From a checkpoint of a small mixture-of-experts model trained on Wikipedia.
Training: a variant of Adam for the experts, 429M tokens, 5708 steps.
Below are experts of layer 11 (counted from 0) of a mixture-of-experts language model. Rows are named router (the router's row for the expert), up (a neuron's input weights, with its number), down (a neuron's output weights, with its number) and show model dimensions 336-447. Each number is 500 + 40 x the weight over its row's rms, rounded and kept within 0 to 999. Numbers have three digits each.
Before each expert's rows: "raises" lists some tokens whose logits its average output raises strongly, later layers aside. This comes from a sample of Wikipedia text that the model never trained on.

# expert 5
raises: "ed", "ar", "in"
router:458465530528463542490471448396477500569487532500443479453484394502568429470514521507485543495432396551439512459443447541527495536520499561467489441492543463483488476466503529542447530488536467509608459524497500512555488516485537524506498587460555499462547523479530592427536513509501535497495518538504543513505506538481473528450535572499
up0:572496482487449494486440501520533542552516488480492543564516509490499442496514502507469573488502448532510488503518455481487503467528499496424549482461452514516543489576484500523536482526482521531482497562527495502451486486579417550475528476493485483446498549532420484493448508489462495555559512525459502566513431512506419434560475479448
down0:509479532561500587594516519508446532529499489563489566481489536514426556510568402527538504488502506435509440514550474463440514509504510498505471502518483527541499481429552550503523542589472472465488414441492535502480489492495491472455491443522488487452554472453498492504519548518392497501554489467476502504451557473469506517528508552493
up1:424512520440556513517434509414519520505493486517449491530465567453543474514513509442455528472477470534531531505515529495540478557546545492557458550449445511479480469523556504492559480483506556460534517483474534499499479508499475496484485472503428509580482461417557513540539510498545505501508483457550493555524465537419544480513480464503
down1:494550505535488432490456495442478540559441416506495471513505437483455485550501486461496473558498500491489507476472512536527517480511459485489523574509447520511525501515412436597554542520525577551471543503442449508564529517448533464530428493544556460490466503506547496498490603482526453486454498462571447452401504508548540453464538556521
up2:555549525490509474584485516559508571506457496413568493441470508469535476522445522523445534510539504496445475535450560410484453567498510476491509458446536499486481535448410516522549473456543472499486429473507456490490515501542479524482606520526390464497464582555441501480440511509527550501465477576403475460459445454513509500455513521475
down2:500464516460533515552452567519474485569430448522612466500431487459491548523517500480521478485454437469434494532507558529540537459488476564447524494506536492426460519501479516495497452452494544557574608522492544489492553449477586510504505469494450528470509436441514491502591451514490485545502590516561513562495515477500584448509471474476
up3:448424553473523488530542513513457490467533488471417421467431522434514455435481512450475560485519485480481518404573525511523555549535494489508449512475472449488440503469563515550530507457520511528459526493492493498517507493459505456564507537537464581574479490488605553479467536561518470507489507513501463496515482471501518548592570492516
down3:497469491451531533583431506444559491546509472553446547523539506574468512578544485563527498510493532563554486484535580416477433471497582479509485452436561427538521447562489490536494504511495529525589450514527535529560495547489543423526486441476495496558529481523441444461414427525479601464445447453429533470495531400510482448480517468482
up4:447468559527492478599519483495515504516503483493477516407498519538503473499437441517489470515534435479513440482389432468562503561481534483486466500516490477490544494490468585423531438467480542485499493545560454499520516439520514523475507568462490452480502557485545500420500429561535489452538503552429533507616571492567499441471483482510
down4:509474477469442476479569533498505533535527524541469529478537551535508504595478497486538477484498472493542605520543533439518430494553533573613465471459476508523445418546558446455490408438541446521517548508497525453554486516547502464465537537568452441493482520497525483492437523527538505456464485487442523474464508483555587463514493460492
up5:498502481480455488502561439548494458552529537565495503566433445464517433500539484494508548426510433477448521471526546507503454496474494540485529513469433483484539486555525445491410512423492472504497515482456549537521527513466535518497465494505430513499515443533516443460446542534477540501520540458483497488497487622530576497491527481448
down5:516507475548482509515473456523582542429543489518608515491534505534448519475444457543498481553550452547459451465466497575529454541475459470487560527476458556443557483497517485452477550475498548517414442460446508511568531504520489474546444417517414500480466391538556472411439495542554512538578483445531505436525546489509514473484487555500
up6:472559573514542494515542472540493538480571505504475487498560523482505412476410520483531517540483453457478451490521489545535491497527487528455474519495480569512508482559514575556467485526521500449523540521450474488503435557511494550573578511505505494524411587477565487503489514546501490432559508506500466461489438512582452592546458534482
down6:569478464499463538477524449495554507440510512482534554536531540482494510463494500509493391544551422408518588546499457461476469508431454531603403474497449473550432500501487509454540494464524539534392463508499515452552566571492542473519536473471520496397425505529457500551513490500541503491526482492558460460550589510525520483419479495506
up7:526514444480459472492519484492569598552461445506497525474573509478507455533485510518474449507538512459483528549478575573480497491472501478475480483461488426497571547501554552510560530476491454470459475508494519435471469436504543549416465495487484518522575549504545520505555545492491543463552534544466609499514456478490419467467487521490
down7:493477546505527540518467499543550508583515515517566466512425510442614523534481539504474545541464535459499544471541491441498480475471531557418505439540477455571462492489475448487464518483529495493463482490487502503499524424451423516515424422498514474457482408517510529536491504500509514456473595543504472517499532491501545581455494504465
up8:478470487440439545554447452493432448575520536497465433515423492487469485531472544518542504562461476460477551465522487433413489524456464491458532487593481507540552478547487486463580513424509471496527492544523517504514506559502510528492554431458485508520506474522456590476539474505521525533482470441518543478534535499453467468492519510537
down8:529521538438520491509483518495544436518475457573550450425588569508481442515495513500457537478425541454508517504504417547512514443484462492507514522549497535493529489513519500483569459498539486457461491439449501509499535489511498491541537392523550521417503449626467547533452515537480451535436438490500507539504499585467522490470532439508
up9:436483598539506492550532527482490491482525543489502533470486517480450484530512553478516539478517503541509518488475588532488553472398515513390505557443478611449534481462531540512450465532533491500527459523532564508480520599552508562513514500497465431539492502513558537501506471500522501474484456480535479440470493516491524443512512502501
down9:468553497516495490469495492503440534491468502510487488423413467471510518485486488487458513536506515483525542423533502491458456451530509507521496532381570470475471553549469424457483454552541454518491457535470535524515390546551484474489535469456516514521482549496462506534474482519500579541456460512557524446531486534492536533575566529473
up10:518573499481492546516591481447476515431469493558526485469534432458457428486445469469524505509434463523463445446531431489542479516532509548478543525534593466525432588436500529549536563439450513544469507505506499448391471488447509628471533474524471471558497491541512527469486473539510503503509565585549494521468461581566502530535494563505
down10:587488494539469593471462486505507490574472500518525547596483435488500529470500422506605456427515484555559486486546526472474535537503429471492606554530410472489490537518476487463496416583507499398519464541547581479454431536461490459512476500502521462457480476535438553490480451491542490507493574394517498565479486483473450550461478514499
up11:515474558542447473530521509495503495469533554549477491514465493468564434583490536424520447585479453574542495550539474471456490440509536530470415476549505476561558464490515514499499522500525399543514455571484482448465462539531511552485510525546522514501568504466503517526470456498502534542543483507433521509552453464497486510520520418509
down11:469524496518518497535496452511382441581535535504533455541440459494455554448498497513506539495494470491442506456477584494445491470520463512534458503531567529478453450484474443468483435495543523488506482513522511586538471476462446501526527502469529531476551523538512535506512470546526455455514505529499512514541474543488497493503441514479
up12:488498446463494497479521457473477576474500506505503493506506543540498552499543472531536479526528547479464531501482479513509476565442526513519468528507496516557497509487557538558488578478481492544466516553465463477464549503429535566527421459436470523515503587537515504413496521468512487483515455518531520534539499482521545428509501528529
down12:577492460462543410525465470518537498467511481503553529515553513457487557534494420484371473433511471555464527477518477501606445532470536529472504490532408467473480454491473556512499465540463486522409510429490463517476513470522475485568473518474445517422438439532480459506504536530506497497536546576438420520523568540497467499448479481526
up13:446554537535524542523484448486412500539545556478576535476512521537528480486430475541432537524434547542575520484514477514501430505409542517457549503465561546536515532532421465556508524486463449536571492499602492456475493487508586592497525449544511448517513558524485498474458488484567544494549443543501546464537492513528571514534521486533
down13:586456504490518557546465574479489503536523505548450550547449516529482428482466499456482427462516524475538492519511435447442492533496517526434576515544511500525484577490522508465493469558510560458499574541510510500514468461502433513503576467582512584467479483486458500516454488499541498516488481482612544486515451516485496522515480496411
up14:533519507455521461513437464509529530485539521443520552416492483501422536493461434469428522576531522476415519481494523497535490562471520562491564545544492589462477569524483503506469439497501507452482445455590461460440499467488542516525486492488482510534552551505517555491538465447469479527529499495500557571521464482496511501465543494598
down14:385510496536485457496483508493435515530463504491555489562477489471425498533556534516474466400478522456474459454557532420544533490483482490433534485531458556432493494499420451499479550487482536549476456527460457469504554484477496551551520406556460499523464541509498529501508490472499466470478541458388468542523492460496633575527507478433
up15:489512570492521502528490483456470513464491608476440493546456483425560511537539451483428490539501437504442447463504466555485533531441509546472451446547463511537479489557518579499541543499530508494545514531450584507531534458499464576462512521393415506524469492493469504468549468488523505462494530493512501510576487618474520537496499517564
down15:523474470480534492463465427500569505513535497479557494498480536478485535506529512520475508521498457531440449499464489531536529511499400467500491509519493478504493517565494515431462501545447586501547550542449481460532457496450495526476511547548484476394466543558483498487455459557579445562493473506499498523502529445457493462566494451486
up16:435481488495497446522427518440498495525537493527503516510538548461525471519542530519412467489516495531516493382502498503489539432488508505524494541550521531398571471452420547516548512462531521486565488482525588511522579585486459490464489504451489573486437474413565501447528513484513457461555479497489440480544420581472472500489520530490
down16:481508482454508517528516558497497494430436545479541538514469554487511520510510446546551521495485489501507462576463533546557574520414498484471467488526416530520487507460510422517455389446505538550491555488563423383484473480481512476522527553576556518460504446473505486490474555535524556533555532496579527489510434538542516502542493466445
up17:455501426477421430595483520496510464475580495527562489477483488501529401493542486470461494519563493508497432403497529526486489526406488533429480450446497588537506568453522522514448467545473514468509502562490483452487488559537481461562516492467499530521552556465446500510520453462527505522469510491540549523529439585510524505526477507562
down17:450463484458528625477538474510417555502461479494484484504492551513476480445561520508429466568466539453510452407447454447512488503545529496428456439537557477429409538468537517451489499527458448539524480631483510501491496571517462574499511549458464508521481500480504504509566470486496497509452553517580453480471505557520536475502518479500
up18:503536539474545461460603499552414482497564545492450520508534479463435503530524506562523482551493494467505519528458513615476524476501487543538472452479499507568467552492460473518490520520453524462457529487479501501481448538467499491511486473490437459539521500500456602527463487527481477508560483508510516426500479591500536474529595490497
down18:478513404482531509437429564564536475540511498474495544518477437553467574437457441575503451505497451549466444457532539478494513536399418492547584445576547553512532485464500515529555516494476476532492491538483505536521429451460524449556451558502513529408370493530458473487487453537484443464491525489433534566572476500459439550515521481525
up19:471532521505560507491520454559499517536470508492542508484559482506495442495547567471493402474460506479438553449512586546474519473505474557497538503539483586516461437433453532428511509490521512454518494518504547536472517573493478492541519560536484575517472463531511432437496415469478514541483479505469530524523532533523494500501528471447
down19:446498482536427482457518467571574508479490505547492497447494438516519465538439418493490488498520425549563526515485466462538528565544482538475491477517561575559519513475537457421503540432549510527387447443519533533501513577538529467522529485591424422476540404504544509533466463471480461440501487482497512474532451497564522531477492529536
up20:504497527433483578579458526464470523620416490486471464501502535489531536571465414509451518491553525514482495446425506446481451559473550510447497435518524461493479531537439501507479457418552493559609481493469555478460525459507484498436447594463501522522489542522595519390479542457467499429538542504549444551548476519508475505515533471467
down20:524501484567488528558523510492479470523568552462517531534526493524513492478507488527532493474528502495541504542518488552498474495555487540465432511557534437472462463518514550463460573496507519541494500479500497497525515507540463507497487460520438466495556378514551479464388438535492461428526398487635523515515457532473443556527489481454
up21:521513545431521502523510550465533532467494454467555511522554460545438399478501499555564514538559518481466454543556529508548558468524507473449473558449543537456481459459531531521534516431566509550476477460471515476465504500504505478568478512455465491567496581457507548498507535480443525499515488481447477504487508520502500467478555519459
down21:475517435508529461516554495528516505546470519483474446581548533468511511546567545536455474442486513495453445518471476440444488466438505475413570499503408520458514472461514511452528551512486547541477505503517535439469479490470484540530564486506483528450471514462462455494515449516526560475417480507471455545540493489548524551436532430517
up22:447482526526476499432448503500445525554494500493452528468492446540522470510553558521517521473426416423477508540501443492455479433476504525454476381522552508504500539472463517471496506524546477567522457506522468491500534405556472557446514499447503550483471527513471461472461480572495486492507530496483528486495434450436549457417489502465
down22:498405497507575474522502474490537491442521503480561521490515519534464509438538551556543546467511509462484495509472475456445480552518505487521494494490540519435462480448505515417486516467551503484503456438550513474499516489585559421518566512479420513505452433492465474559400538514484505472476408496476473492524468517473542546471516534487
up23:539549509494529469476466462398509375480502513481473489441450493579636451537558463553410532482534488498515434468519568550508539493473528489494452446516505546514505443490521513527550438496494570573552482516522526432492500438449510520526474506475507524522507457535533469430477473536515476446512487535477453499489510554474517499509484508422
down23:519487516456464469485474520523515532478535475502471428526495582499563499452488534548474522526451496479503433381560523476537439387567546511518471455550482507526520432515496473478502506445543480545507560441485471534487522502500460523559468514497450505531483538579578513493476522457449545456498487524493420423554557484452497542493463499475
up24:434543518555529479561512478395488427544487599529461422433533459519476518550471503413481467486488483493505497475476413525479511460458508539518481522532492523486505466470488508558510472494482527457539468487544504375515508477474511528506479524517496549483457566512521559453495479439491530411559517464526524502546450536539489452441555461555
down24:449511588487569510489488546526443421476574463504562491552548514508502458461482446493529593529485561424522506502469447482468571479535550455495553502503491488560519449543492584479438475486499481501525512554484473483544504481506457477557542490526533459501470472401583482513508515488482493479479510549548473470508499585485457465559483476529
up25:485513512453522527423519564525518496494442424542514486528466454428545451487567509391478476513538486490479462506495511510523476440478552560560530540486501514486488455503478500501544450503468446579503406470455541592465455535498604489488504583498466496519510489488459409475564561522443491512477532540423460530474463609453484485506490496534
down25:433498469502443514503462491543558549474459554484514507491446494444483533460543508521534595495448480562504473516535427475467506469520517527410543543475525484551567511419515504513578519489452572434456487469545552451513495527565466467527449553555545549542497471539482469452504495485499552486517520487517514510517497546564446445476490479508
up26:516512451449477500466524475493493467549519531537447572540542455486527529550478439470442527538476553487445479419435502502448503467505537447522489505457527604520498476513497481544469472457484456530581467482528396493525472525564547531487577512515457500497613495497496463493544493508583498479558523538486593462508466535484467479458527539523
down26:443520570466497544469515541498465501503441503533508479495530543481527430485467451524539478513466494480520531506538429433525538486489533486586484522487480458522479453581532508477518472516525517424524580572531486447449520524485406512533489541515526469516476402554455510542490410485487497549507569456472533517456498470496558518449489471524
up27:481515561498503537518453504464487508513429502436506505476531450507532448513506537515428518507523513480537462493482557505488543477446535500503475522519512570495455501473442530514580491546441510444521511493581505519480481469519480536483417571548449476597490527528564450400486505449484513522493365640483537552531469576499534469464489532508
down27:536481528455513466512481431517501524488491432534528443548517560515563489554525461533484472449505494556491460436473452525455505502549519522508464591519502598523521530491540510492519579421508509498458424476435480511490505533549490489563524494498506554514474480532502476588520557564449477433463508578559492490500575489427506484501533454492
up28:489472471485534484483571476522460483528562537517507469509484511455495443544579428387427491433513531507530490424469418571512471485509544503501468493513475483470490511626550468560491482482442484471528442471553530522516493453452480446514506521586521467536486506560529482430494470499492480470505516553471527485488519576462526490523452437421
down28:528465482530488438519476518423460508471451481527529552455525468511524555539524487580450566543455497589512546451518580502537484462445487478478503562448468570558487439535482476543486527462468483520442543496491460535509472420499502534596453550526538477492525523520494451458466475449543525485472470553549569494529540478435481488500473448496
up29:488602481472580480533499537447487465444519554519565434494527573441547506542625554493440473427556471515473444445515482563491466512504482535530457508515455519465508478482528536552501513499464411522531561494456441467547484559487515498503516557479472432516545534486504507548494478451418524478461536516500539495496454521463525532433467531509
down29:524490500449585505524528527476473471471523486516500513514520526473541460482513486533565532515498428520494471513519530542510521462488430518464490499573516491453461564543452432525478442518521513456541499558494429460533503576441441499478507539477514495402469544558478537528432492506500536474543551485513543520415540439556476511473485566472
up30:453568441502452454525468500473522532503473503463459499540473515447519432488436526449450507476497464590450485425508519524468527507548519465431505538532459576454506499458554451463545530513476532384504528468508532554435563468459450460545591539419534450530475521438451533521473492555541505504485506496532512493571508546448509454507554414465
down30:505560542462477479489484476547508474484484540512563524465502498574516495509569525519418566462513544538495488545444544463577500491575469495541487503465503486430384584507453480481512531494485493524436533537519490475508512525501508460491528630451486474501506605472484533486490445537403524519416524531566469567457464521517551502528499567493
up31:509436486420544567438420551489433445509490466506548484478471471483586439500457511496502506507515479443491447480516542520477514510524487505601567505358536558462471489543538534544513444475529477499513414503469478487447443457505522503545493478508449470504509452507473540499568552523467451482513590417415478523502510483466527497511494529524
down31:499554480522478519477516503468501536463537503537527491582546525452515474509496518525560551529523457506498519532481491461513536466472495544495500430511504509500517493515471521529555524514446492463508493367516493477488534535533539497502487347467571542452469438523472519539470567503457528398487508407526467459493546529529466411507499509498
up32:478474534528528506456526470528529482491564467511544487433482451490518550496473526523504490568425442525467566529485478471501480462514492504479475508494526530514578479543525507484487527505454503479571483485495439474514428478617491550500515543583488502489551515476550546496522492502553468457470437579464568511597553477492500445463498547464
down32:428519550498445498503486554463509513451482545507487512530506525551487524518475421455540475474495519465550488470565516538570462503525461480459454469445551538493575489485529399438545471415621379559483464533427564472542498513514508465512462474485463562456522537482542550480516473380532516469469451494409563517549590513455450505495462514551
up33:408465570515566536510476501474475415448524491444480468516566514502520439505416582485459510522497494510446447503479428550491562501523513460522476516513530597481488441544510494505532489490472500445556526636554541485512483509506501534531533559533511515541477445495505588507510488516505468429508458578535506477535436470505529409529468483490
down33:542472442523548559516535471478508516484503456497439483503463477539482483480559445589491553510550447509496520461480448509571523518512476476422560485525503535514482520457479453415479477573503478499530477482463450470536420467524534568525586527459493565506531468512463405531490500537462498544476421508540482478532479505533532462459484493485
up34:485474453521452503581486468504441453545537476423533491481452522506508595549468457559559473501479453492484485463403571491455516477482579635498526518503518567568452556532494557536518461464486554457521510460573483555536480491535443483453521495517487519528481459496452507497476520534507472483549470507502457491540509506492483517464474511522
down34:582482520519522444486564518536470437525439491574503524541498482439529554474486479516485443450510490516511486484533510561534583494559439509490522478495546491391520456520407502478487426454485476456484478530511473529516523499547447462543557506444635525430447468527446524512513532528488438575557591573481510570498550513476478552559484415438
up35:497528420528507539498496523536506497563473499488462444454495546453527522489532518492474549447491418515507484504483512481470533462574504462468466533514483456462596493536506466467481501520557527428497452428535466504566506524573448447501535512471533412487405512510510601491431496546599444457486542549434399499552515462524465506451469501527
down35:428502467528550525555536524511471510482513481530529532443530492463599493558446495518571491489525441417560534566592467482491463538537499541501469524506545485539490481543442496410436509510491512424482460463496513462466508518536551471511489495425448540488550474517455587493504422481445517411470493420506523529539533489526466569532450536515
up36:564520491503483540495461515544446512565528537511547515497592540487518444473465454429526520486517468477468472471471509472521487463490501502529615442504502548463417528479513554500454467481499479502522459512505474496543485560550474539502525533448475457483425503514505502512525532496530507522535533446509421588512517550479551529486471512529
down36:502535454550523539460571458448470488442470507546442460436440477468471450542505619487427484568453531490581467529545484479553544400474478476463490538486478535405583503501480435547590511507496543489481507543496485474477509595579546459535465455455477520568552516534543499489491500527548558544542477526464533545578566500473519410507501572521
up37:535533542525555520573603473527470472518507504501460513450469501468505512488511521524498459468471476471552548434444632475458510524515525553575464412453575414544475458506525509515501480423501478509612430514528527565543477513530514505494539540547462512522456502451509482516511537477581497505617502567505557521536513463510497530473488535504
down37:482468505518542477486535492480525453464484498519544449448534510501465522448507429517509563414554504504461543540531526495469470549538475532502481474453600506540538419495489517471489487578488475461485499553488526495412530486481603459516592434510554552419473532532525554508440498465512467519475488460394483577531552497487535505539477497491
up38:478477557507472445523466443522391493518410462495549515449571467526414504501508494520505467520487512458533505516438529456463423503505488580475465553521495532499461525488515531556444484418503476464461421534563479465467489444491551491488592463574419513509542498506482558486541495492572473462505519558505536490559521530464549586500598540504
down38:497507562567449511437461524548515479483498505465438560504465554539550465552448482510571493478523512442532474532492486488460550478424527488438453530529560471489497452503539538498486472527500482470494508458454433464509430530560548467492503458454564476538461487492558480504466548544417504458512482479504427519535500452562502575530426534510
up39:510489507570453478452534477480520486495444520419497476459446452510536481504556548504496430440454434497508498530433400489531522494512498480496543490535493520425560526489497488604420473454481500433507521516489504506532530497482499571475467478487509481498573546542489521546519544485523491475467520565518530471524541527506499456500550505498
down39:459529530480449527538495402529478550475386467481518552522453500554478462462485487468559433487491462499505510501510487562543554480524447469459547469521490521571499471602538539510495531548430510504448547488482487467502508441488505443492436461508502497444585491584502559478532474520493478478524522523452494463540512506423564479523456582490
up40:490559495474486505478498496549497498490585554471548470471469489510520436536535484427469500503483493496439524508447493519553457453493500489527568544572542495502446592476451536469470544407504469558464480529551499548497437461528470490500457539544475401506503497469547551528460513464539445465499527580585530510514495541463532489450546597612
down40:448541558510501455518496550555469489537493499533479490445486541526442521470551480529522529458536537444519549484500578449494471487396530454531531483498531377482506481485495498523567507488479427455583482501487489470416463581482502438492524521426533532554437441512572538512443528480467471480439538547493523498501535480501485524492487525484
up41:485508470583522550504439535428452498498439502450494505514488472525538548461615555473476569424504396546543491479500459523497577449450494519437455408494513488411556530546503445490518554480458468492514513573493518401502547542489515524497496530510495506541569497493467460470450458521516503483492533468424455462568557516441480515512515524454
down41:487476491490538502595436504453535505535518504498478549491531494539425531507521470508572514539605476534487496455517501503453502491492417465500472551558494538489477488503452495490456553529479533511550546571583506562477469437471571508521421595477450488463517459419517513475463442495488552545519447530456491499462454445498538517520493515514
up42:514525503424480515532507448540544479473475524508540566496518467457446471456512559477496455459464498571539522446511529534493528447439504512503470488410532514498401486515515455527549561463488480508551477520445455510506460517518561479493492529472441517522534489443499496449433448502507571482565484484470514510513512584490479545448499516537
down42:602513469517561455453528516484525544505505498531494482506494510391468526453487525527493508513521457536474491558478551471458538506535420523543499474486494475505458566484499541574543496474476576457493504567456456497540474498459497558487478537535462550428527435552496525547524519470459424575547575475526498485499591459523501541475606478500
up43:484532581450478515502480532554506555601501556493502476543559519520507443495522510483509479501514509487511468528477461475519505576464473524468496499521467546524490558512458590508452520530487459484523529522523455459492488506603551464459489530413480469516466587467462533415453494498444545511475470441559420474464547529525510574464530453559
down43:561535449556488515543573497520564590449484495506486532471490491463522506471479453533538457517482444467574474505510564536506564445560426496501494451529533493433478541495533483455497457475463499492459421442445473574518512506433428529489454460532524505514498493502526488498436438526564529500454516549529625516503446476444504467506491449443
up44:489441499480483538462411418574519528492531462513548566493554501470449472574475492460447502502537417551481569491514508527495554526454469458521528526492502558519551552518496439477513502487511525545537420542556508544508533471529530537466479462512481513500462466527490500432507540511464591519556432455473506553494462577518523476464513540520
down44:457537473484479482516523548508433473467455447472497457506561486463514574442503478514513591482369495498561482523513478480496426487496521538535518485474510562432508505496533555510514504541573460486490471444495514549488413541526477500530579471517411524469433508578480488468550518431508566471521457451521503549492541492546489489525505486479
up45:467448484471471463434509516539524481505500422543528517437544491432435455483527471461485443541465528551544527508528504497508520498535527516519499515463546538507504526479569464612477486516491570446547504500445455495431472466531517516464499457494465532537500489482523517528467434490520503515497485489555577469506534584529534561505522448501
down45:494519495524531519506459575498510468563480485477563508562571488497465548478525551466497528483433493527480458492435513539512504520484568510468565516493538470430485512444599529495503536504511487437483482542475515525506496483445512440473539519509491538551494513503435565449477533489507424490475488494460472433512564532517408516511542470442
up46:506438467516569506416512392503526455514499524499491416432498471530550497467500483407440485448492464480451493500445531487503524458521506593449457490465531469374432484536522503504446488543529454480556515489499538566557532481495452451511487527485476479548510468472522466508537511538493528505502558551491504493509563518469547469438545483525
down46:514571409546411463481477459518520443487531530499557488498532518462466501501443473531421548519539488526545520475543469446477455551450481483538556453497534484551568480555482546501516541560470531476484515528569503475528436586532534542511549448541534421512461482556505533521464464560490535538427444518572432461497541510468491537487447526484
up47:506477506520481446475464494560541435572524467495429513414512492515531545478442455459481546511493509505473473474476518541528512612492525509500543572469515421442494492585525524501509421550454515434513548492416505553523496450490537532467506553501563515469441463474518550477468515512457515452479480496467471457534466522503478452525551455560
down47:508482498558537516481453559546503521541516486455471507490537567511457482509465463576496480514564545491465551531492540502447540481472464575562543481509539498551531451430547423492539532512505527519450491528518464473514533546483484416545500463433539459549491483483492521496508463462522516507522516520523458465504453530416518464582535475539
up48:502459530470515465484512563494504467510503485478544488551470389452485469562551538486481530535526517428518462528469559486499504485431517498501506482465518498429550514533488504558497495463496447488506472511522575481407508460506496517523456522517499487536526509535526481494522531545496490505495554478446539585530487556513416439474541422555
down48:489546551459508472488482519500475502532510461515524451501524523505544516504573514517549503450458493513480548482464488550491514474501428503555510535497503597486491490502456574553471534475477467457436512509442501495493476478587510555502416532533367452528558494506539491523471426512544530469552533441488486539457570463505415502508504521514
up49:495549467531521497457503486468478499461466537470474506448483444467551512569474470467512461481513410465454515586451536442479503399519477512508552442535463529502502520467472581497454475510526446507484504605453523474454548486578520485465474524455507479526543525511530420444522552496484512483458572464532483493547444509520503517491502544403
down49:470523462466529520561497494493533462477492475482565518454482469545514555525471570451513536474519533571411452534523459458470526534478470500497438517523548490494479494514535537460550528519500487450546531496521519499452491478450485505507454489468508528491509493493443483476541443418477516427442426506536475557521522483469450515467548500521
up50:461503531452582584492545493509513532575591479485523498488505519485476461500556517492479501493484466524524546491489508552480540473476519499524585416493486556483456466536457496411582486550539495497502511485515475511510448523528475520485496489483470533538573560570511493459494512466474463505576529545572418562526455497455544469493460580569
down50:526491508452563502529557531457415438449493425487437445481517504546461540507528528486506473493503522503481569563486482440515430462451499476504481526456504471518460565466437572551443498507502517542492506539558465453520469503438483529493574519494560520473544514562538525550529591503513485495499477484535491514469494511459497561552526598498
up51:493520503519490445489479514515485535478486493539473482457489472453489508499578470361485523449453552525502499426522446466523551518513525555423466501508482587488473510527458507543497475479516551480463571482559507448484531476485531508523479479527550549503480570507564542396553455553551502581483563486524487512524476498423560503579487486473
down51:458512509483447500505414507483473551467528430494462461464485477525489552416457513509573471557498541530516442521489510492505534451455415454543486547512468493468509490486472501503505499457501530507497497520535504564465503468431438468527503482465517434447409462542472414513454524491575404509525477528532477575532461507474483536521465482510
up52:442487479517505472436504548524466467509445515509454526512430511496498461518555525532440508422499430501482565464521512475447452490520532522517529503523543531508517560487490566506460495486499491470560500526472518469526487443516472580469525509528560592509508501558487491462496500522562446472515560520560478466503510521501488570459516538486
down52:541528488516601546411559467453440538464536485470537522465518548484567572516427551517505551552534476496503512493462464506556507502549485456527534514483495535517512443504545482456481547538488488488401524530480418447548467486483440474519496515538531491514487490502486452467488477520463475410472488467463511544499586470461503570473521504526
up53:463508509462463537474447471529515446556541458489412483501506493428525438547465473383376568458475439508497566550549437495480583538538522491533498509553457517414486424485500571476469443541492506479543496551612513489474558517515440509526589476483437511471472542469489500543478534494467507507555501492550499530488463509423476531470478478460
down53:539479531521550497540480486482402493559453521552526536467476436406517530520543505508508514475492524559479449507508500468508544547540539476454458507456503454512438474393516475493480533468555432470542458519543512422448537518454517502492525481530471489545473507449508495493553511519556524508451537435493544482514530551472529502575486515532
up54:512521506440515477463612441545468522533416433459489499529466521449534494518513490511538503476506476494424502439448560568506495565561530492481521588523473528523501419498570491534450493468444499579511500504467464448499444509515498450545504505515432467474513472526538456490484526566521430538454527560429401609457554608509530507523459536466
down54:441499534523493539569461531502522541457460546569542495450499537450513528528438465470526472587477482563505608536451437489443489487544539529464437474547538443483523446495454549467504466482476473463525495512470530520501576501440443501412547516483550560475443480513466495504507456433548547459490469536518537489495476415544522408507507491495
up55:584469506500397504538503487476497516589525492451523531476449491483503486476520484506468457515497574527488503478491501527480537555385493547508490508413495515503482506486439432509516471509512464565488482542549545489514442506451509479461465526482519512502534506492442513491482540544504506511562492490445544523483513507527505371435468529474
down55:515487478468553552579537535451409540509465588520496502512565522502558497449513502470427532464507514459510535468501559470616532595486461474505564538539502466553473506438478508462490528520548469484431552467444472482508515545473407557523459475559503494421447509479465461508459517486396440621532481535609527540564520465530501545443501515476
up56:419544495464488478519474463518463491499503517521463478541527471465497468592563455517534552453475506450524481408457425572482461539444517511457499386483488531475504505560508471545443444525514476482485516537473423448484415517545517498524479549498448521545526557507574481495490470541456592499592482510473512531526539535509468526499484461585
down56:560480562526526502465560431423505514475542419462565554455496540545481470496467539522512493494591534508540476516509521509539521512490456541578496494503527545532459410540539553505522503521514464463545487479524510542517551487501481470504510537554483501525482493518516515553475512536480560484481516503477459492531558468433498548481587444474
up57:548511471468596502491525492504527510495513540513486519545512527495506463504449529453417527507505464621490557555518526493507461498525474543560452511549514435461516540491507475531402521500497484553526606541530486477508507600480466508552611463481508498525523516517504596483415502493474502465487542474492475515534419563497520506442518498533
down57:632501569500503510545457498460436530530487495545423563489501486509450596485479495518407440550543498491467514451490463530516524511530503473517508515547536467541447429549465537454527450517501474456531463508508549523453488485443482497532540469470551580468442524452517486416495508472502523471572570480490508456483533503496483494503465431497
up58:572529504519538499416542516516553497481531497520474363507458483505501521476493504500507571468452460460559559482557526495488603455553497506550463501499474579459449447543524470530530463541538516485463557478515615507425394454517515467569491526454476511513540495566474480497444550475462592459549522498422499467482462520503471447430488518455
down58:509557442472539523542534563481564495526524567583551467524528476459493491557586471509478530502559578466532465560432485514495461519510478536448545497451459554550466501492569503469495447525547517543524506479464554526514503542508438503487479506474473474511500521504497447537471466535440540540395488538497496487478553511529543503518504500460
up59:545537478463495499580525518420505544438517543497524536484461471453554465539548539480535568455504511429477506419468516510518522495547482568396515483460477532474576455527495523475465475560547498520494468510480516527530400538547531482479540535477511513498478487559507390538462589580537536507513515586475448584548466551478474492477484493509
down59:557491515514514505552561488575536504446549556487503510492440558493528493505471528475522446526535472436474504475472420536521476481531527515553457568560507509498489504494452491489506491424488484542564472477482573501471496516499504458510543517507498501450555486463474469492442431522478487496446521553554476508497528498551511560381481500469
up60:450441426524552540514433542450456466598469450496485486504484478523517508492486553380444549447479464546510500449518543548518556505473510551557469456423488466452429494542519501585564477512548426515558445494516533504472500460517463525533480483470532500532487474486534496513523552511520458492484591574589459528537459448481449448489544422524
down60:463435472455544544504498494518535480485515448508453501444499453547473507475501552517540528494450579476520496501492475505513569514573465523498497535511520504513536506463463497504445507602516521483454500520510502468498425471492460517552452530472478535553457446561512426505498519516496483525490519453519475485472550456504473518544492533510